From a checkpoint of a small mixture-of-experts model trained on Wikipedia.
Size: 12 layers, width 128.
Experts: 256 experts in each of 6 layers, 32 squared ReLU neurons an expert, 8 picks a token, a softmax router, a shared expert of 256 neurons.
Training: a variant of SOAP for the experts, 4805 steps.
Below are experts of layer 8 (counted from 0) of a mixture-of-experts language model. Rows are named router (the router's row for the expert), up (a neuron's input weights, with its number) and show model dimensions 64-127. Each number is 128 + 32 x the weight over its row's rms, rounded and kept within 0 to 255. Numbers have three digits each.
After each expert's rows: "gets" lists some tokens that make up at least twice as much of what it gets as of all text. This comes from a sample of Wikipedia text that the model never trained on. Tokens count by the router's weight.

# expert 196
router:184146170141161101176065112142083128167102148108175098118176170118137081154096171084160142127153130104168181106152158128103095156181081144148101105161146147168147118112171081142155130142091137
up0:153159153193160104141158075160078121153158137118194102158120168151156135143099134158126202169160116123105097150133124122085103157116119139135128123141144150099157102111182121147123100065078179
up1:087152141136197127128124150084137076131140115104128103160075128071151139145084123134161089128160127057117173129124118128140132151089174125180137135122130158128139093114158154181147164094135172
up2:137105105150104156147069116097096125175142133065110133123191163105114092136130101159040077147164101137161151076096134080064081104145086165168145169165114100136132150092152134170170096148077160
up3:107153127115157109190126030175177095067058087037157119134182094127102108133146134164099127120108137101157090137151110115106099107146184119122099071129162114123136167133155111092127131130102162
up4:167156116129147084165167118147167051193132203103137082194115090163072088099129129113152157129225074117089159100152105148166151131071113173120148097134125116110136126151082151124170115143138077
up5:109142132151158104153106168157099115144030153135165115155158109170163166077143143112138149064209088137140148116182125135121133142109126190130086119098116181155124095169173125124111142124088106
up6:139089107168198110131084165162120175138149048096138048131137138100162131137092127121158139122142073094111142082151085100134133138119141157139112080193096140155157091156116103098191103110092152
up7:115193106147161128119101118193149146164103110097117137162151130117199149135131085153124146110098093109171156108108145109144160111210121139146120098097132152155180103111146088100129173135113174
up8:166161103129116109156100186095100174139100174212173171078139131144114111061114117116147132133121119134157134092155111118082126145176138149117070055105135182112091120102160123188166092080170119
up9:111127114165172155176116143236114147027131192111148183096129123150149109140117145097114139099157102099145142134119112166124147157118100161146134109177150072097149154079139105166178173157152130
up10:150105139149152140169067089130083114143074139074081036110165185130099169124103086134114108086099132169134110179164184114149104093193152145136167131111163149109156048140107135174129087074184105
up11:179131227140114168146164127130126110110173111127156081105113216124074155096142154145100128121158148120072120102154121081161077085108115115133126055114137144101161155208114122174139138145072120
up12:125150159159117163116094130165104155136104137118143146132157143148146110096025201112081188085157073145108156108113127150151132085161166109128104165102106136114156110085134124117160146184185201
up13:126133167130169103113114160154097180126085165102155133115155135108120068148168140135119120098104097146095146107182144108115140089092126119117181098129093152136152093088142066099114115122116126
up14:121154171206109123157110116158118207147096061095100127088126142140156126199078118117129157121185100098117180131133092139086115185159106174185153142099150077145142117168127167111113131120081136
up15:115116157200149104152145132163087115121124156113123130072145132157127097123085121103089069080139095133133150125143134108126113170162121072129080075153110140181133138097087092055181083129148200
up16:140134159135123143182144144193099104077089115065179100147109187118151111071088175081131109074143137118142136099138088121085128108143056133072159143116139085135144128168121132100146086092151171
up17:139138156127198105114157117117078135146123154075186124157111175081119062146085092133100105145147180131167154078148142132090074129138130100162144079126099156149192179104150087144146110112173169
up18:223150095154148102199093119163114115117168145184175162136136132115153078082135127105150101139082078111082173144119141140167096104150144115129088136094162131179133130127154116118128119114150114
up19:077170134145111144132125135140125049101187143108160117133076100140081130102082094156145100161197123112082161109144175094122138180132119173089134113176134131126124176127147102141108161140130175
up20:131132153118083111181155082174169148119109137105174095144185115111151111131131155167171141132159111104094166123192208135116138093205142161130149121117123157152184121127160122160164133139115151
up21:130088137104131126153073148138122077153092137115118124150138103117167103164104117145078089124119079147160142104181148184176127115112117125082167118138152093130102089102202122072165167113125230
up22:121094131180128151133091106126095128134100148135143150146166159141166154167130141150089089132150115099129132121175130081106089096172102189127114100184097153116115137167126142129200152159135184
up23:137153085204169112147154139114094143180118115159190130151098127155131069150125131148101156139087088068148192095111112139153134065188192093126156099156089131153154130106132121139127153192128132
up24:111154134180217105144059103173159097161114172106088121132171151144149146162152131089149133095156182114159144128142163141109096119185070185174132107164086119127149127100082136151113148122097171
up25:117184114141185081170156128061115106163123099093169112151122133103108139117115157139096120115151109101171160161171138090126111079116170184162128062145104147142131131096119134088149102179137073
up26:083151068195129133173089166165150125166135125089104061105136128141172124092079120166137153123109104119129141108115124104082131148171156095159129092107134174116178150130148099165182132150098121
up27:111174134153168077147145094139083124130144119090122129149147159131148104126120164129087165092156134108097144158111128128095122110170092133098116081186108127077192142089149133130118128150110171
up28:103148097160165116179124132115105102154101160102187115186090160090175019115074171138115158125094184092125117142126139078100097098124135166109129104120079123153128124110160079123146155088125091
up29:190202096178054196153137145174117085129135154130172083090116172109134143064118075088102120098129131097114129110109152152137123129165105184151104149136081171114120094107101079096065115132058097
up30:192102133162073163154106138065108125160060078132129130197103106161145120141127090133152127099165098109116143124182132102084142159187149106222139094107061114109195140137163133111173138118111134
up31:130153194180143121123152122113056147150089129160154170159118179062141126114071134133106150104109111101140123136139125114107107131076111077061122166171120115103162116067139136162182165129092110
gets: " the", " The", "The", " B", " St", " C"

# expert 24
router:167155141104171123152104125079085136147126196092157094085170132116138106139112139099159142099239133125137157097183136101110081118160113142153124131146107145148148081129156098133117134155100142
up0:122173029124097120131166148074110115106133145133169116102126091215127107133114126155096104100132156132171115112147088074138167118145132114118108144151137183180167144113036104092177106104102139
up1:108148142180188170111109163120134144092111094097130116126124106083124162131071112080116103092128134112132130073144113164220151163125143091074115131104125113060162104135093102133138163135131161
up2:142184117187114184141145121105113105133125082146080130099093128205145177116111156045090135138151089087136119184182152152118134159123156095097135119140110152106107168118139107113113117100144121
up3:118123127163181106185060146114068108095163113055168132168136141102143116115109148099126121129135130131151158175136104170160142073167113087140151155086167141114070153134097108085095135173173080
up4:135165098131019115159188079158167119117090168146108095086153077046133115118125094120175122097145107145177188123181132151121123102200125164092153117129110165122105124127124193144137129142103075
up5:161114152130123102146175122157165093116118102124097086065145152154162173144130182134079096093182109081104125126140081144091091140156150073056123089149110154132081108116083115105115132151126111
up6:161111174095117088082049125123115113065175161194142121148164084150134150152096063119130099181183112090177098128111131077169132085120128116105088179137097125122128174066169121126127083124130149
up7:171119188107195153149122156139156119089118179107154176098099161121152094117102197183130122141133138232138136144094127144094122144156093145168168089142185144128102131167157125139103100094158098
up8:070102181137119106138164131144095151133112125135120106086114100103114114148091099175082138174145077178152113103138086092133053146082163090124175099122097102230136119148112126092212142159150109
up9:110146094144134072111127079132136161149168133097160113131186135163159123038151071077120062163115125180156147118133082142121102127188102102099121104119078120193124048205039148101139140114124154
up10:112107147089102086124173102146166140135114086142188139092083120200146116104169147149132102148092176087111084093114145102126137061125095148162077087189142095135105137118107123039123086168114101
up11:123182135104145146151112101085134094172129124146128122129066085145155109086129140133114141131098150152040101106184176106115155167130090171120137139145145135131154123152148130120133147097155083
up12:161118075095115129113134136123138213148119158114169109100138197039137124167150103109140156095152129105044104129090095134143106139119082056111139112064066138135178142141184120128110121126123114
up13:064099150126145156155133113096143116116119145119118134111132149085092086082130155136175102067115142068123109147143143166170194109174157087075135140176154171129205143145136101078072098166111120
up14:155170105083111178155103111096148162146164145111121130100054136109137074170119164123166046124097133124094134108125132118124097142067155186181130085140152114152146131106134104143130129092091078
up15:174124168163126093146184138103134189103161175125108097079102096108149181147116110116151147120170185107092113093155143121091145066101098175153165082092112094107142122108180136129132149174114121
up16:182150189073107134082084151165121128119113089158150119095157158093128144170140096089123213154140136138114125117151098092129144097116151140138136177124120136112076093162127118128150155164085127
up17:142124147119153122122155185132058134122097157133077126145154144091111127136068127085139129088080176115123103142161161142113176179104094138178093178093112093079079150121074132108136138125154161
up18:150111136118091160075131120147131096168132138145116133137136115143123152125172134169132190129184134131170138131110180136116151138096134096170112113106173145161120139096180089103062108154114153
up19:115176131133172116151136133140153130081133153136145121113150132181159125112112109086146164157116156080134185203130102110181125119132134118155121154123109180125086140119133098125124189117060100
up20:098099074080074122104166136111073157175116103125147205089138078163170175120145136123099131098167117149169145099144130088103115123160150143133169094144139139181139125128126148109095108118072152
up21:157166198148126114204080084078062095149105157055135104117153102112133147111161159143146137132176107129141101088170157149112169133183128174074119106131112110155191110099115098114146157158151176
up22:131091135127136098181141150153121182127144099145099106123165120123145168109147180147061120143162090163082129122125150109147142104198181171133115125079043160103125146120114200134132127103078143
up23:118132131103160099187109096146119098136170136071102099130112195128102140149121157138078090127131183087119129090174157124114072126129076121102108124154160138166158059115141105120169155169092157
up24:171149151103100120106113084079157113065201092117147133118083117149106108107057119175126168078138084201172110143135116092148099111188185147121105143129149152087178173082088115135098094138104109
up25:112108161152153098174060194150178104127136163132180078159124137102150101150126064135119138159140155123099097154159064145107080078129137064107137176149119127163149111137106158172133159121161173
up26:125158144128147124182146109147062134153094160092206116133138116167128143094089163144076132119154160140167172087154172065084125137171099110114065090142121141151171099138129149143133159089098174
up27:111141112214162117126126100136136166142071100157102139153127173212111129128209117156125066132148178169113130157138156116092137151115168152110159145121147133200154123125100145119109097111132171
up28:077171128099119112126076119088092132160118185072146163127093128140166113110099171109163145124132143169141066077159138219140058122078122152113094192114105158095108093166107164147100107112145113
up29:113139159127135151097158132089065138140092106068072153073109102123171116123112134144174183130158124114135112078136082098136126211147109152130221106134097122087150134122154140094113107096160170
up30:045081190133155148113106061182152162154159093152060091136075130158133159080117103135109093130118167106139117145065132094122069147130150160130128088161118161128147157158158112081095133120087090
up31:174123186164142184118093182120121065138104170105058132116105126180129137074088146153102156178185078141107186174179139123125136110129095112127154170103140126097151096176181101132142121108144102
gets: "0", "00", "1", "5", "7", "2"

# expert 11
router:182143169129173099163072106137081134170094138106173097116170166122135082146097161082159147132167125103168182104152160135090103163187083162128091096163142150170147101101176091157148137145079143
up0:089135157045133119133168128126098135151119096062129067121102096131123149090130135110090119145161134078160130074111134129156078171073112178092132142126120151099154134080167145125177082139131205
up1:124109138146164140130128155123142112084115151095173130175139173127172161155133138106180125142157109147126151080146182121162090187111095127144104086091146158125218140137085185116097192112138132
up2:121159164067143111077116149127125094126113164128116119021193168091151113175109158135177125141159123056122106062127099138092133147164082123109097137135129194104106114114108151136135183149079129
up3:118165064116116085096121142127115075136092182148180162152176146101145128140132133158126180160109119125108151130122193127076123089179168194121166042147160102115095177108118092128182113146115097
up4:107084126100071153102080117116037088197132115154127140120232135090101137121121175121173143069138161145133099085138190078133167121112135117125097164131162157178145136124137110097181134123127168
up5:145099149135150176129103103116099104146127189071117167123113124089190137129124179167172170087126105133196194147164188099078086124120079164151110125149161154157202165149150129197149138159143135
up6:170156119123159124120141070112096117157125126115140089193214164150103117158110163143127085096160140133134090142176097174089078151138121115121112111192099140148170098150139113137198172149153123
up7:160155152118123080110142117136103200141101108088102094210148146092168168091151093105110129158160146090113126140077154104099142102119152134167095091083121187168137129078140118136083144132122175
up8:090119100134126077088098160088104088169100137144132059185175111093144064141139160054026141085128165158103143081161090102120091128141099095143079093131123105082155092136083148081181119105139195
up9:120117215138112102133119087090081133124121131104110153162148123119162113114120123156095196110180141132090119171166126100164086138169057142132105076155078128153169117111095076146192097134096094
up10:130088153141096171134114122146151122104135154110139168115171122136182083151112156150109171123125089165127182128205095115137096102169149136107121069158136083119160161129127055200154090121158158
up11:156160133131164152142117138134132109126106158055174143113115080151114179062146111075127157134106095112121162096081156088111151140109100149127144192147087145163206174066073089138143093105196168
up12:109109154179145096116099082075092150150091147173190113121138148123118143095203116135133100092126121121095140064195118156139090112156111107157088086157161161083027133108150111096129128119098082
up13:180170204114117091142120078138083146152095122094165128081173127126109126093131094116093137165161082089113126113077138115113082157159111129169149127213161098117208102143134125076104136129064171
up14:129130183133128067172072100097117160158114122140167137157142114155152066179087110163060164157104149145137142157143164163146201164137161140152174053150127101108184135111072131143113100127103188
up15:110111107106205109126026149204164094194160121138171051165116178063186091150100092169139105118165171132144108089116136092105126120115117147154157124110161152127111153149135125154102158112138118
up16:180063149098111128105140113102099113148109090123192094171120105078127119128133157140112134125207163105131157081143144095095097091162157137074122094128142102163141133133150078136140168105172091
up17:130079139176143125106093102139151083127160133071147100071200069129127130154113157122130175106166195146117132119128122132161164133086144136097099086160121113184069140109088085148139128093094178
up18:165142157099112134187139084153090068147164121121208171177165106140087073126090099147093171133192143102091110158143129127131103116177179107109171097137146111145120097110122129100158091114092097
up19:119162071171150132056162162144056117103109205072170047108125077152079178116199066080113144148140138127165101158177139094139147188129151156087076184145121158150190164201122151103176095076148171
up20:122160142092133167128125150154124129148154199120121060152131226154134107111136128157151178144103140117047174096152235060148103154164157089122173089170075154188144112096110123115176092094089156
up21:150105136110113076127084151085104100109090128125094068098148143116175029176166144095136202171120128114100140101148141148082123053145116150133076113175113178095151179088122093119203124088087155
up22:164086104103144127178111099164151096113119166166133109102155179117135052151140137115141070138165130117160180121145146135167121171129141134144075179139110109133146117060148175172127116161115144
up23:132116174094097157114142107109166098149074102138167076153119145146146146112151087082121188116132089126119157099142073158166086123118175117182100107186129125171031150139101161092154119114072154
up24:104150192163146083091095131155174127193119151120132154136255162121104136089113158132153185113152110075138155125105171120105113124115125058104049149111139107123144145165104135118186120152171136
up25:182130177125161141095097097121124143153109109100176101146177231116156089099104132092134107148117174049124117125145165154151115214168117144130157103189137145112080148106123132158117104154133148
up26:188141119175136134097077022128084127137138123116172079130121132180102154110114213107125115140139156146142121104170140090100127124133161117115185081159156152154107117060115077066179111168086157
up27:118113163126126118157046053165093127201094131070117104142183104053180080147156183137175105142197123117144109094157127132098132151129113103110061121154100107156171069116125192141146134156124120
up28:146086136208094110141159110122134155140125088116095117084153147084138154139105102109112144078152082076170220113113146121129098086124156136144175115132142156106152080131152161145179144102158154
up29:192087167134140090089117095210159138163159112087145116137183176117148144115127126132104132169112119069147111155127164107124087117068123082109081074162148142068140123106125141130107113186119153
up30:130117096139143098063164113107128090178129103107087126194161108104139111108125119112112097099131041156143130101124157103153106144143123160124155096140150126190126170126144099106156172198115167
up31:104133157139150079181119094140117092136104144141097131148146162136213135131114181071107066110090078069120137119091135130154090138126161143163161107095118124125140162137079129190134089216110094
gets: " c", " m", " t", " p", " P", " v"

# expert 97
router:177148174135168102163064102131082122168096144103169088116174169119142083147092164083145152123164124111165171099153165133098094151188092161134099103164134144166154103106171087149150128149087135
up0:114130179136148134143137121155133155184151139147149079114157164110118161114117175111147110119135155114133161132154110096126135076206160185125093136120129198153129117091130089200173106136094144
up1:133100150147139191109186144128139160157065169155161158161181189126148082098125162138141149088115110109129099115222148093127149158186145190130129137119116145112076130088143202113099155135077149
up2:127155136122107178173137142094060122098170106098192081140155077167129167159157095141112056087170115117128164084149092103137101160159147125144112132174156155120117097105136150063083127130088162
up3:132158153138150171200076128098122093127097109024168108138138147149092196131095148117085167154077116098187165147120108130126118146187150122122174146092125127121122108159222120174128123108103172
up4:183152162128090096106089112092131081176141136083104115092145147087159119141139118129177138143175130127157212132113098102118149110187093174162092086140109100169154120143197081088193158126122122
up5:154204077107141118059120162101118132132151159111098172140126152128101104125110179105136177160134102107175132134114137074170136139113095130153179161128142159185202141148078103128140106115093177
up6:156086129165123129111153102176120091157149087174129119148163141167175113149111164164125089129154145082122166057099087091121080160118205064116158110163131083120127143179110094103148147154134149
up7:075151139113144144211088190139154165139108115157102073102147112115151128171079132060112177140173116107136183062096088096091168155139126155187151191152123143112075138138110135117124131142099145
up8:167071105183159130117122099107124133149128091095116158138137157122113122123129111107154123098105080099162114105095141128116109171143193150166114120119135149161139171080133143109204071133095163
up9:141171088164116118167122100130125121106094201100186087124122148101165129096141116114135106151096138173124191097161164144070105163146082129099165101167145142144149103178197100117111099156149102
up10:190125125136125108112144115127131124138118191132132173137120164097138102110185139119051155162138142119088152134081084073034154159131123125141144131176062142121180185165153154101181153185093116
up11:117172159131135121171103110139102134181165130173126110144131148094115144134122111108167194049149146156147143124171078111123132172140146145110089150154121121126136127152110129098194156170112151
up12:179133076119145109121121097075117110118155078109189104067173125187157124120184150155095137112121125121112172091095143138084122137127182110139121084098150086154137174097077035150117143156127175
up13:186148125155163110117131124184097160147137137101178111146185164144117174098112162127056127103173127134055255097142151093126103112112113148085148048176129111146162151132132148125150060105052146
up14:151133142134192100069083175105138122062117126150212204131156142123135106123093070102115101145150125150115173128043140165096167154194153170157122105153145114176090109095150119100136128179091129
up15:094136150112143127098139137104180128127109124155138144105107167140123128141107209102173130103151137169153131127118170167192094142136138244109127143159113192124144125061127123109131140149117064
up16:169133184115167157164134229110148086124129141138140146117112089080159127088129135066091181113122106153106136111060179111125122147169143099157176160138095132167130119132151083062125068142118115
up17:113094134077183097166096126188170118177135141130105190083155078143168124153117126095197150090125133154119103093169151136102129119159117143141144074140186113118155167115206125116180131154108155
up18:114110109087161127143087102118060111147140121138192102147161187129072130145117067113067141115081179120147145118144176184119063139148137147168144161139174096120124140174175087125164166095102155
up19:124055153122125151156112136120102129188175151135164101112171097122181115152101158134071157086123082107191097136108113105110141096119194130152132131153131091145155145108159092100092157163163208
up20:133130138132103126114110115107132121152153098091082102122142137189136138097119180104125206100155158076189100136185144105068124152101156155103122086209153164138154118100126125140161092147108181
up21:157161097117141158076101074093131145098134099106170133086167129165124215111074116100096129101151068092152111152112146110088094155175116100127150142160166136124148076144080090175098137172134111
up22:156185112167189054178128173171127079142107141078132152153210085164091089139120104118193123101118142174161082146177127128189143137146159161129121138141113085136136136135130111151153141161106122
up23:157171063100078120104128149194106117119130110109173162143144139119115167137123107108116192106148178089192114121151113136103102191132084140092110063146102141086179140171152116195105081125145086
up24:129143154182130149137128141144124104154159142124137155134160181125131124148063176129059164151158163165106150096169156165085148185136106115134119087165118196095132112096131084139144119107149108
up25:148147156176086125114116104184201111157152149128113085160158056137083123102157157136133156077091154059132181134112130135151073136142147133128151078113144106197212189114115119134107138135173126
up26:145125171058130113184154099102112076097132193180106137096145107091175079151122087121122141139098108163169134073116184098106099115130132121107153145148167125112153135122119109158160152087152125
up27:182117131115122149101137157129165104152150146118178056112159082173078140154104156082129166162081128123110162157152175154082122175127104090181140127175145167127110127145097162124180123106083147
up28:157154133156110123083107188181129098121205106118144141158133155126158103159139155142070160108149153137133110117140148110140127111157121092082120110163198150157163143104149094131187130139114119
up29:172197147084123117100105167114098146128133088060168094147137125117161112161132128132127131149167073111119153094138171116084178133163133178163113144091121118203090140059156143117148090155128199
up30:140174184162153133105119093169137122096154168077107106126130102179171142133124134106130164088143146148140119129147116130138105164181176171132095130130160185125157147146121120099103183166173176
up31:098096129145173077165131116082115138146067200093122148119123159147193100088106140125103160105153103119120175074110130100161143144123147179115066048162143130169157141089174075133119096185122133
gets: " with", " the", " ", " in", " were", " by"

# expert 132
router:182146169129168108164069099141067133175091135106167096122167168127140086148095162082155148128166130109172179104149156141103096148185088154118099106162149145175156102114176090158146131146100143
up0:127175129145107156135091138163167068146053153062158088088110175134152113113126092153101134120145101127140168091102137092138122148152077186110114120078137145142090105137127096150108134125121173
up1:189120131158140108186147061110090075167126143096121131143132106167138118118072102126082096087121125092108181079192125124139114107170121126148111107141118107129141196127089090165214180185132108
up2:110153104133130157154092102176126117106075163136134078128167091145089157127120131135140137117120121140130092045085094111056168135148108132143083072084179140118135115141096192057069132110145118
up3:193133098148110140136107074174172117113164161071147106157089245090139128154159164122128152072146138112090127099148117076140142129075093124131127156179123150166168095173111118041103137129156113
up4:145094123133152132159123104165119150132112113141123119153152168194171088118121126121101180116134112100124139031138218105143140120179127149092121117127070198081117143122155145170165128157129180
up5:188202200138133083111124114125133087187128147119105136068076150110115146101142097106118161113167071138150145093133163173091096128121103053096114099149087090131158127161169105080161132167164173
up6:181171172130122070115076119130140076090140156120180118054145212134132147189154128092101111113109127143105068121152125140149097096104164138130138118139105146125123103091103099126138135113132128
up7:153127158189112118154096101152074142181062118136108082136165121173162098153132138113083146093143086076093106098188119059119092113179137110071121122119053174128153110137118086160144130099102127
up8:096119126126166143157101163149084094087093161114105123103171169119059146125112142114065151051137107172152153072104170064091101170145220138180141142093145115146167096132101173111108074142158198
up9:127159135111115130108160103133111131150157140089122119162124193140153129110157092125111126109114091113150195111150137054119090101175092146100085073120104119133151061100097107154121156150105203
up10:117126133161172100129110088098091116179170151074169091023076153141151158116097128123093131083165115119113191078173135093173073128151134143122106096152113158156097146137148135125141151119154131
up11:150136102084132149107123122142114128172101167103108126143147163114176140198090183140140178152180119110123132114115161094143119131139107177136078082150102141135135145104119119173125124166108184
up12:144114177196156126119137052137116129135123166107165115104162170142152112145105145105087151135145137148079128106110120078096070071114117154163124075132150150127165121125145120171145162171132124
up13:131133104171187146072089077092149169106092171145167040144178182126142107157101168132087129127198084087115135108207149106113118143138118130117095130138070182107127146118115108128171072146142106
up14:137103088136107123112081120143107093159153169114146075145160173133155159074140184116115150129120131100169071097113122126071159181180139114147091161118110145099127116164075079149154100116057084
up15:107154148146134132136124087163083190091099187104116100121107163159146065180052113154167160129172128161121193070193132132104131151142124128070128089143144204117137092082154107054147136125080145
up16:127123126159144113128113134090164134154097192085085128127140115111168132160103117132126087150141155095113138131184149094134153098178102113100068139157132115151134124129127109199172144163037146
up17:121107106133188115131084089150104142098090119124113083115151211163145158182135123088121161148143136122065152110173198112128098170143173141086095093106143187121177112132123092164125148169108109
up18:164140177180157133150145136174150107177091134102143158192148142168145138089131165100118130096141129115124100089099121127156115144145111107119089104158128193145117121102062129101135137100183122
up19:202111136070144139168075119159119108114148166157132104133138188101128111126105130107142113093107134093162188110115173158175056086118145094141158096112109147143192161105099082179128121130146163
up20:107161132083129082132087159154136071150152181094138091097121069138094104192144130100110105150125094107142079112137112071087124091123123180127138066123147081162134111115130168115167120137170168
up21:237098130158124151107097076156128147113131170140164074167118172071144065108159115072143151160124133145091190128136141128174147169199098115109086133175109111149098085087113133123166140105148131
up22:118146114162135163105074091192099133112168079151160077135189140094111119143154150117140146121099105138123110054151183120094168130149138137177133153156203115136179102053123137126113152096064129
up23:160124125159095128130133113163106109164143150106134159181143169127105159115164154153055104174122115140120115080138103158121089159060115090150087106079085171101125158169174158068161148112051084
up24:100125127173114136158112123122146120141127185118125173087132169079171111123166154167132142103154064072120142186081141117080131109192103147117173101125131103147124162076133117102119119110140149
up25:179129136092132125180100083083133134139138120125117101125146182105192084154144119127098126095135131110137106092130110090189165146163129149159122122149087124131168121119124199120147085074190122
up26:141183140153116114163099149156110119139143140156151110165164174108160130107113164133147163137142090208123165112209159073089147162156125176146078131146109158155139110093125113115139110135118104
up27:111090157165134105118107102121084128153107157102178029106137135154184105096134183132100141128136086107129108067133115117094101127125081135146076135101079146083152184109134162122109099108148195
up28:074117120114146137153114133136157073219192118117177107142216179130103095156154125159124184148142146132134135063174142060139146148076108170085123090147128077106106144113148162122176100133114145
up29:170135133105151133113076141143144060208096112075148080154191179146172066145107158148130128119188124146115135107160178183124154148114134151143088106142110136126154086151168107165103098153115203
up30:134178104109124146103125135100133128152103153149076113114156134133106144145117125101124150168157137140138180089144198114165155106148099087080088127136126149152156121167124174155097177112144223
up31:154117104134132158150154054129130115169117129076158056197203142139178098116196125136117112097175079136106169088114103099129016185136104101143143136164133133095116176132145096090122103138116128
gets: " the", " c", " The", " d", " t", " v"

# expert 55
router:182139176130180092162084102129091132149121151113166090111171159110136098136119143074148155106179136109165176087181147136115094154187110147137113080156134138175135110109163100136147140157088135
up0:130180145150102079170126078141086132104185175177169154144135124133180132098138096116112092106120151132052164112102116144098120137127136176138160142144152082179071147131125093090175114126108140
up1:137214122118107121160135096128100174143159202147061149162161173135121135170200097079097120077151124093116143065130150151155143127148168149129144105185054097155129176118122162099125130127131105
up2:174182182095152101148161075077129111108139084102142117100101168122175170155145118055101116121112115053131147143081112157092057137104144149170116109137129129090118062088118125171111122138054137
up3:088166151129123143156148093079125169126067165096176133138165160134144146082149140165119056131129112168142162132202163129085120146122131170102092099091154120127112168137099167079118176118151117
up4:090173178125071145161123105111056135136095115093183153145108154117060105144079169132062178128200138116085167126177182121073157155075095194133097100097148136157139122120143131079140143140103162
up5:158178137166125183096120078171066130108099137122158134124110183102132114197092164132057130091164093093164148122155139111105062076180109116134102099137101109150125083118116106103172079146118172
up6:172130127104170127134154114097127133097108115190150180159097149164106129151181130122135119189134137155128148125165145055078117075124151150086102141115106143143145116119117145136078186135080121
up7:093143172206134128143093118178096103153107066183156117185061117183105108082144136111165107139104200065155164139200118156118098143119104103143144140134142059139193167144154152123175120174137133
up8:131141174087152067205093092118148125173105148096163107111096191152174080074132140146098096105164181099143136094151113103111157175109084161114089158131131140157154116126127066123174090125139112
up9:122144127186123051138114150100112074091153107113104090135113157076061157155114122116148112135120131159122101111167187109181094127087160132153087135125134176202139193148113119136163154105102158
up10:144092150167103126125148082140146143102142133166118168163152190153151162152054128075097088110166096153088169097171165081080152142171072111131100108138148122201161118081132091117108139145105164
up11:176149203137202072130112116178108090126106124148116125171150146103193093139128147112121093093149108157154146104162129067093114149179100126130110092100140118169153089136159114138151106131124142
up12:163185156166116109148116102168113122098084117136168124130180094129124090072107119155092074099156108091104133092147159081119119086149067123076126143174112121168174083072120162133139134105061162
up13:116138167173128154164125087112163148195057140053120121135158112133129096125149120152095083067160149097183155082146121170124114156135095150146146053162172202122169142120186075148155117159032144
up14:118144193098137111114109118124118129128163090175176128105121151171074129095123113089153123110133133126141119060158171156105107126171178128139127074155150134198144128129096105080066140127104141
up15:134126130167150098127146176159150087110114076069165052150162186144114097212121115174148152157152110110110173069140119062113111151142131148113109082141087163163159136131107101114183153100124146
up16:172134175155114169165107108158162129117131100072214080184137122112166115142094122158074196147104112071128123111116131043146114147151088134155071122171203150133157083131132107128107061149101112
up17:127101100114137106174133188108094176165128113095112135127135206115122106153149169098135172146130128137096128082203216182155128199145140129178113136136073071170094084133136068085136139135053090
up18:111082169143175173144104090145120086083094124153138071071105136071125139088216076122148170082153189120137110087141147088136139139113099098138163137089114119143094077064126078103160168160097107
up19:137138119175143124179108095152072086194073135103192152092221151099120102158143088132073115117171119127151173116145133167111113161183127179175099106143137127122113118167181094087078134108123174
up20:144167139202146102087122135185090132117089105168106123099131097154112107130130156164158117107161174118159102103172124127111137132111120144104117134145082090157126099095102109082147089125051188
up21:149116178098134190113093118117110205163107133110152145077105187093140136164108142148087127108157113070096148136105132036106097120136098158123136158154103164142191127133167100140124090173063154
up22:117134110133158107153134147113066098171137128169089093149160133154148145150152136171092094129166110127189154106106070103125112125142186189037124154074140071170167096079117095127104127122123144
up23:126137154136113057178180118098085172140118105100148114065142162111129056137107103083114111098110180114153138095132138099079129120133113129097075137133154131118181141126114079125129153130060127
up24:197149127180096109172120066179021162163073136056120111158164129140162113126126142150106140140126119090103173120155158124113138132153137165119131130175154125158136150105120140129093103141071150
up25:160179218126155085144043126143165069140089107083163086134139109082127096152157060139145131117080119120097187133129154164094179086077118130060169180146120127136117110117100183153138117127112166
up26:091121183133100152191095074112139177122094153104188144141154128145169056148153143151111101197066090115123103140138140161128168153145184125203121151072172096114091119148104037136111140148098114
up27:224097129109108118108099115121097036101093119113126074120142112168171133163146116168111140113106141101114168149099122128108114060094120167131106125125116094154138151151182136103171167107164199
up28:194178148124106067130123134159170105109140090130139171128122077124132120172150133101086147081139134120138164098121141086169139098164147079048110086200124126133094130127154125089167098147119117
up29:124135170121138175162103122075081155143089153108130106161159120138185101135119112140156156081138107140117116125148131100137065129148105159146153114149125129125076099142190078138143117213081103
up30:140168199144147089130129131140098142119177161104111106167151168083090164123144106122167105144212162098199098124122156088161121134174098158152105103154145187174062137114101164106145127188133189
up31:148138141146169095131069116110122092142103098142102123125173120130157121202151123118132151101163095125166144078165147094134124130204147175129157098140177152131228092112142145174175166159133096
gets: "20", "19", "18", "9", "11", "12"